From a checkpoint of a small mixture-of-experts model trained on Wikipedia: 8 picks a token, 4013 steps.
Below are experts of layer 2 (counted from 0) of a mixture-of-experts language model. Rows are named router (the router's row for the expert), gate (a neuron's input weights, with its number), up (a neuron's input weights, with its number) and show model dimensions 0-255. Each number is 128 + 24 x the weight over its row's rms, rounded and kept within 0 to 255.
Before each expert's rows: a language model's description of what the expert responds to. This comes from a sample of Wikipedia text that the model never trained on.

# expert 12
What it handles: Digits and years
router [129 101 136 143 138 157 103  96  98 154 129 111 142 140 170 125 139 113 140 124 157 147 112 107 182 149 117 104 139 118 119 185 140 118 147 131 109  56  89 104  93 104 162  89 132 136  90 163 150 172 119 126 135 119 164 100 154 138 160 172 150 138 103 119 158 129 162 141 125  98  82  73 136 106 136 105 123 131 127 105 147  93 112 104 106 167 122 153 141 118 118 127 142 117 160 121 129 156 130  92 138  81 127 138 115 139 142 100 144  94 102 117  69  79 151 112 123 129 127 124 155 124 109 132 134 127 183 145 118 127 175 129 128 130 110 156 119 149 160 159  85 120 125 158 127 144 156 156 121 114 124  73 153 110 150 157 144 154 109 149 129 148 139  68 152 131 153 108 125 114 128 157 175 139 144 120 143 142 149 143 115 129  96 124 137 156  94  86 127 171 143 155 140 149 137 137 144 154 174 156 112 144 138 135 126 103 134 144 118 142 105 108  77  93 160 118 174 143 149 138 107 130 140 116 123 128 109 101 142 142 113  87 108  89 146 143 101 134 113  94 153 102 107 160 150 131 110  78 133 152 147 131  95 141 136 136]
gate0 [120 107 121 130  88 151 137 139 116 113 100 133  88  41 160 111 134 123 137  80 102  76 114 123 162 145  93 182  97 117 124 185 112 132 116 146  94 109 123 150 125  74 149 134 148 127 100 115 169 106 107 110 109 135 159 149 124 123 173 139 103 153 163 138 121 152 142 121 144 126 119 127 136 126 169 121 176 125  88 135 155 136 139 103 163 122 138  95 133 181 121 132  82 133 128 136 154 164 139 160 124 141 151 142  89 172 117 104 136  99 160 151 102 110 147 150 125 132 124 128 163 121 154 127 101 139 110 147  98 127 120 128 103 179 127 133 142 116 141 133  82  97 121  93 103 125 165 124 163  75 117 116 174 134 133 157 116 117 106 109 119 129 124 155 125 159 163 110 114 148 150 125 133 123 150  89 138 111 124 150 100  97 126 149 162 146 119  95 119  75 104 154  93 127 115 145 105 145 143 166 154 126 112 156 133 127 118 123 105 116 145  98 102 128 141 111 155 107 167  94  82 121 113 166 146 159 138 156 142 123 110 117 128 127 158  90 138 101 131 120 146 104 104 110 118 149 116 132  98  96 152  87 119  81 140 118]
up0 [119 119 115 133 100  99 115 149 133 102  84 138 171 174  94 162 130 144 129 133 117  99 133 107 130 138 141  94 127 132 117 124 126 112 165 133 158 120 101 116 158 124 129 109 120 121 164 124 135 144 133 114 143 143 150 125 128  94 132 110 139 137 143 130 115 162 112 101 150 108 121 148 158 174 188 116 122 108 130 133 145 132 130 113 139 201  96 134  88 115 139  63 129 108 104 122 105  97 148 211 131 114 149 130 175  77 127 138 111 163 128 130  87 165 127 140 126 126 143 117 114 177 129 121 127 129 105 104 145 137 139 141 148 137 117 183 124 123 176 151 161 156 108  88 133 127 169 130  70 146 109 120 107 124 133 111 135 121 136 150 116 125 109 161 112 143  73 136 165 149 129 156  85 148  94 148 155 119 126 109 118 148 128 145  94 120 139 114 103 107 118 102 144 147 142 122 117 112 119 143 127  77 156 126 123 141 122 104 126 141 124 139 152 163 111 139 165 111 147 132 119 157 112 170 124 116 105 133 130 151 117 143 211 142 138 142 186 124 111 103 115 118 177 122 154 170 118  79 163 121 113 144 108 118 167 168]

# expert 41
What it handles: Colons and list punctuation
router [136  91 131 140 135 129  79 110 116 156 113 131 134 148 169 117 128 124 151 122 142 130 125 111 143 118 131 120 166 130 128 155 104 105 125 156 124  81 107 161 104 159  91 139 126 145 123 103 117 128 130 133 114 128 147 146 165 152 138 106 162 129 120  92 157 138 134 136 147 119 121 126 120 119 141 111 114 151 155 109 113 110 113 129 112 156 125 149 139 135 149 112 164 133 194  67 166 139 134  86 137  83 150  97 118 155 119 115 162 107 107 108  91  86 130 137 124 121 128 149 132 184 136 126 200 150 179 122 114 119 116  96  90 123  94 143 146 189 153  87 130 114  72 143 146 160 175 171 102 126 151 118 103 113 149 145 123 141  85 114 154 102 115  79 125 125 141 105 112 153 149 127 127 134 146 123 145 150 120 111 174 131 123 115 125 128  98 148 140 148 195 101 174 143 114 151 142 134 159 132 105 117 113 151 112  87 125 164 120 126 117 123 139  98 134 123  92 137 111 163 139 156 146  86 159 131 141 121 149 120 142  99 140  91 157 141  84 142 111  75 174 107 118 149 176 153 139 106 145 143 142 171 115 130 135 145]
gate0 [ 98 153 129 120 152 120 118 139 146 133 101  80  94 116 102 138  96 103  99 118 111 147 150 105 117 134 118 154 121 124 122 115  90 159 127 134 105 102 133 124 113 101 174 115 149 126  99 131 107 174 139 122 181 132 148 139 123 106 148 124 150 171 114 181 133 146 126 137 121 164 154 166 132 115 152 155 164 146 102 158 113 136 107 121 154 115 151 166  94 128 142 108 115 131 113 107 110 135 108 141 151 162 137 119 148  77 132  98 110 139 149 118 157 130  88 169 148 129  86 126 162  65 157 135 145 153 102 144 110 128 187 136 135 130 147 114 132 126 100 124  69  89  96  84 103 111 133  59 146 145 140 156 144 114 108 162 152 139 118 127  54 135 153 120 134 125 100 128 111 120 142 151 134  70 103 119 114 142 121  94 160 120 125 136 167 127 144 101  85 133 145 160 122  97 106 108 144 106 116 131 121 137 127 142 164 140 123 138 138  92 122 150  55 154 140 105 105 142 154  82  96 109 107  98 132 127 147 126 136 122 116 157 104 132 120 116 114  97 141 117 141 123  92 111 173 143 163 114 148  87 100 133 114 101 125 156]
up0 [ 91 106 111 147 141 143 131 129 158  97 154 103 127 115 164 142  69 135 109 187 117 131 152 122 115 137 154 129 185 103 121 106 117 135 126  80 110 133 106 117 116 147 163 131  73 128 130 147 165 128 101 128 123 118 109 113 115  93 142 106 139 129 130 107 106  76 155 126 138  84 117 135 117 107 121 148 166 135 101 122 114 122 115 131  72  78 146 149 117 144  87 183 167 123 172 112 154 127 130  97 128 104  91 112 118 119 148 143 128  96 134  85 115 137 128 132 106 104  70 123  50  84 120 117 137 157 109 110  77 149 144  92 144 122 205 106 128 125  84 119 149 122 122 120 138 136 123  94 147 152 148 151 139 106 119 108 150 139 171 119 115 121 151 111  95 120 153 159 139 123 144 129 143  77 145 151 156 149 116 123  90 115 120 114 114 127 146 108 179 138 134 151 126 116 135 128 132 121  91 124 136 173  84 121 115 143 157 138 119  87  97 128 131 147 157 121 145 150 105 107 100 120 142  93  93 123 153 105 156  69 141  97 104 117 132 142 113 149 123 124 138 147 103  94 122 119 141 133 137 124 149 159 112 111 125 135]

# expert 46
What it handles: Months and racing tables
router [125 128 137 151 127 113 109 158 102 133  94 133 144 148 152 154 114 132 143 137 102 145 141 171  96 120  95 157 164 136 119 114 109 119 109 146 160  93  74 139 165 171  84 169 100 128 145  88  82 131 135 112  75 102 125 112 161 127 151 123 140 165  94 132  91 131 154 139 119  99 133  69  98 144 121  75 104 179 161  76 141  81 163 117 135 125 126  87 117 167 153  82 104 149  95 142 123 149 132 128 117 171 132 118 132 128 128 126 129 145  99 151 102 139 174 153 123  80 108 126 181 142 119 108 119 112  92 174 141 128 148 143 126 104  73 145 143 121 146 107 140 125 100 104 142 100 146 145 110 143 118 136 128 144 117 120 155 113  79 137 132  98 120 118 136 121 163  96 119 106 124 149 137  93 101 136 126 161 149 109 137 179 163 142 145 166 122 142  95 141 116 130 104 130 147 108 139 120 161 139 102  97 144 129 118 125 102 126 104 162 126 174 151  89 162 135 128 136 120 122 111 149 106 123 100 122 143 146 115 162 178 120 124  97 157 125 115  93 116 111 111 144 128 130 144 166 150 150 147 151 148 109 126 107 155  91]
gate0 [ 92 132 119 123 135  85 113 153  58 125  90 135 132 137 167  84 133 160 125 123  94 120  77 130 115 162  89 152 104 136 149 112 146 145 129 110 144 102 109 127 138 173 112 150 106 139 121  90 122 150 134  82 141 137 148 157 153  90 143 153 126 135 150 121  95 149 182 170 128 112 100  97 143 114 162 111 178 168 129 133 119 122 138 119 118  86 139 146 105 141  85  84 103 112 107 178 110 128 128 123 119 148 130 144 139 142 150 155 173 136 123 125 147 136 152 143 138  59 104 117 202 173 145 105 129 118 127 128 146 145 130 111 117 135 127 132 143 115 133 144 107 116 144 121 135 121 142 168 103 140 128 117 143 139  93 140 168  78 124 119 146 120 159 136 132 106 133  99 145 100 117 149 126 139 117 120 167 126 118 138 140 177 181 119 113 139 157 128 104 120 103 160 101  98 138  77 124 139 141 150 151 128 113 158 117 137  81 127 108 121 135 156 154 149 149 121 127 118 105  99 140 121 148 148 112 142  97 139 148 118 115 107  90 131 155  96 164 129 156 113  99 169 109 134 150 205 146 161 142 108 141 146 147  86 112 128]
up0 [103 134 154 125  64 100  58  98 127 125 123 145 105  81 165 151 104 145 135 109 108 110 168 108 127 143 104 189 116 160  93 118 117 131 117 174 130 114 109 135 147 153 169 108 140 158 119 124 133 108 130 141 129 130 117 122 128 153 157 126 132 107 126 161 138 148  95 140  60  95 193 131 122 132 106 157 118 119 132 148 113 101 177 142 138 157 137 139 138 104 164 128  86 142 103 133 132 134 152 104 139 134 125 107 163 138 119 110 138 157 116 111 121 133 133 111 123 133 116 110 149  80 133 108 129 100 160 127 140 133 121 140 132 126  69 153 124 108 143 179 144 154 148 119 155  94 122 146 140 110 160 143  86 127 128 146 133 113  90 121  75 102 137 115 162 125 183 167 123 121 109 144 118  86 149 140 123 160 139  99 154  93 170 113 132 149 113 144 104 122  79  86  92 149 139 116 171 128 139 139 100 141 138 126  97 109 110 106 139 186 139 109 124  92 147 144 119 154 158 164 129 158 129 113 115 120 122 122 110 146 107 135  71 112 105 120 154 116 134 141 108 177 126  80 161 125 115 135 105 161 111 153 148 128 140 109]

# expert 18
What it handles: Infobox field labels
router [117  89 112 126 146 116 162  98 119 151 150 107 148 141 130 179 100 175 122 114 171 112 137  67 149 159 153 107 139 138 155 159 148 114 144 148 112 123 128 113 117 107 163 118 111 136  86 153 166 127 124 107 181 151 116  96 137 154 121 139 166 142 103 128 146 146 138 104 120 132 114  72 128 134 144 122 117 119 119 113 107  74  91 117 130 180 110 158 168 147 150 148 137 104 126  97 121 128 101 106 135  78 136 145 126 147 108 145 110 102 101 123 109 118 153 146 120  91 160 132 126 121 101 165 111  80 182 141 115  74 166 127 123 112 166 151 141 132 134 149  87 124 113 138 119 108 158 120 110 105 127  78 146 111 171 117 165 132 110 136 114 159 151 155 125 140 113 149 113 136 147 157 129  91 129 110 122 112 147 141 137 121  80 178 127 159  97 135 129 149 149 146 120 157 154 149 109 143 151 160 106 110 176 116 144 119 136 139 127 140 106 134  64 110 129 119 215 130 148 106 128 149 128  91  98 125 121 114 131 142 125 124 113  86 162 103 116 102 102  97 155 109 102 122 106 116 118 113 145 112 115 139  91 153 119 152]
gate0 [135 145 137 131 151 118 111 110 131 168 115 126  99 126  89 141 112 139 165  94 174 118 151 152 123 102 163 133 135  82 134  88 149  88 143 140 112 103 154 131 169 154  75 128 145 132 136  85  95 131 138 143 104 134 148  82 111 130  96 113 101 153 145 108 131 144  90 110  97 136 116 136 139 120 136 182 103 134  57 141 141 112 114 118 110 147 126 120 105 125 138 163 129 133 166 142 141 108 148 156 112  88 154  99 127  85 142 160 108 120 153 132 128 112 136 144 112  92 137 156  81 128 151 139 140 123 146  98 135 113  80 104 132 115 101 139 150 100  99 109 125 114 115 113  94 102 131 118  97 149  98 114 115 130 117 114 155 138 124 133 149 124  88  82  98 146 108 126 121 100  88 106 122  83 147 148  91 146 120 140 109 109 128 132 105 127 105  81 143 130 127 141 133 191 128 122 156 114  76 158 155 122 137 107  77 105 149 110 135 109 109 140 101  83 112 128 111 122 107 124 155 128  92 110 109 117 167 144 150 144 122 147 102  87  92 157 179 152 128 132 130 145 109 138  88 120 157 138  87 135 117  95 188 181 113 136]
up0 [116  77 114 120 141 128  99 155 142  84 169 148 126 114 166  87  88 149 118 113 119 148 119 166 101 101 147 119  95 109  99 113 128 119 179 131 121 130 173  78 110 127 135 174 169 128 117 125 131 140 138 141 123 170 163 114 115 100 124 115 123 154 127 117 107 166 112 115 105 119 144 118  70 145 135 150 122 102 171 137 154 107 129 101 161 156 123 172 122  50  59 109 164 143 160  90 122 164 129 124 147 161 103 122 142 149 142 134 129 117 134 116 153 120  95 119 164 135 122 111 145 140 122 142 138 163 137 140 118 100 121  99 169 152 168 110 114 117 106 123 142 150 148 112 143 162 111 105 123 103  94 169 143 135 113 109  95 169 115 125 137 134 118  90 143 119  91 157 125 111 170 115 119 112 121 119 104 150 162 149 108 144 132 132 157 140 126 121  80 113 111 142 110 122 103 139 115 160 103 126 142  96 130 129 149 135 126 114 128 117 107 133 162 156 141 110 136 142 155 110 145  92 130 116 134 130 131 151 123 142 166 117  98 145 121  86 122 170 194 148 134 115  53 171  80 130 144 155 138 102 129 145 144 146 106 140]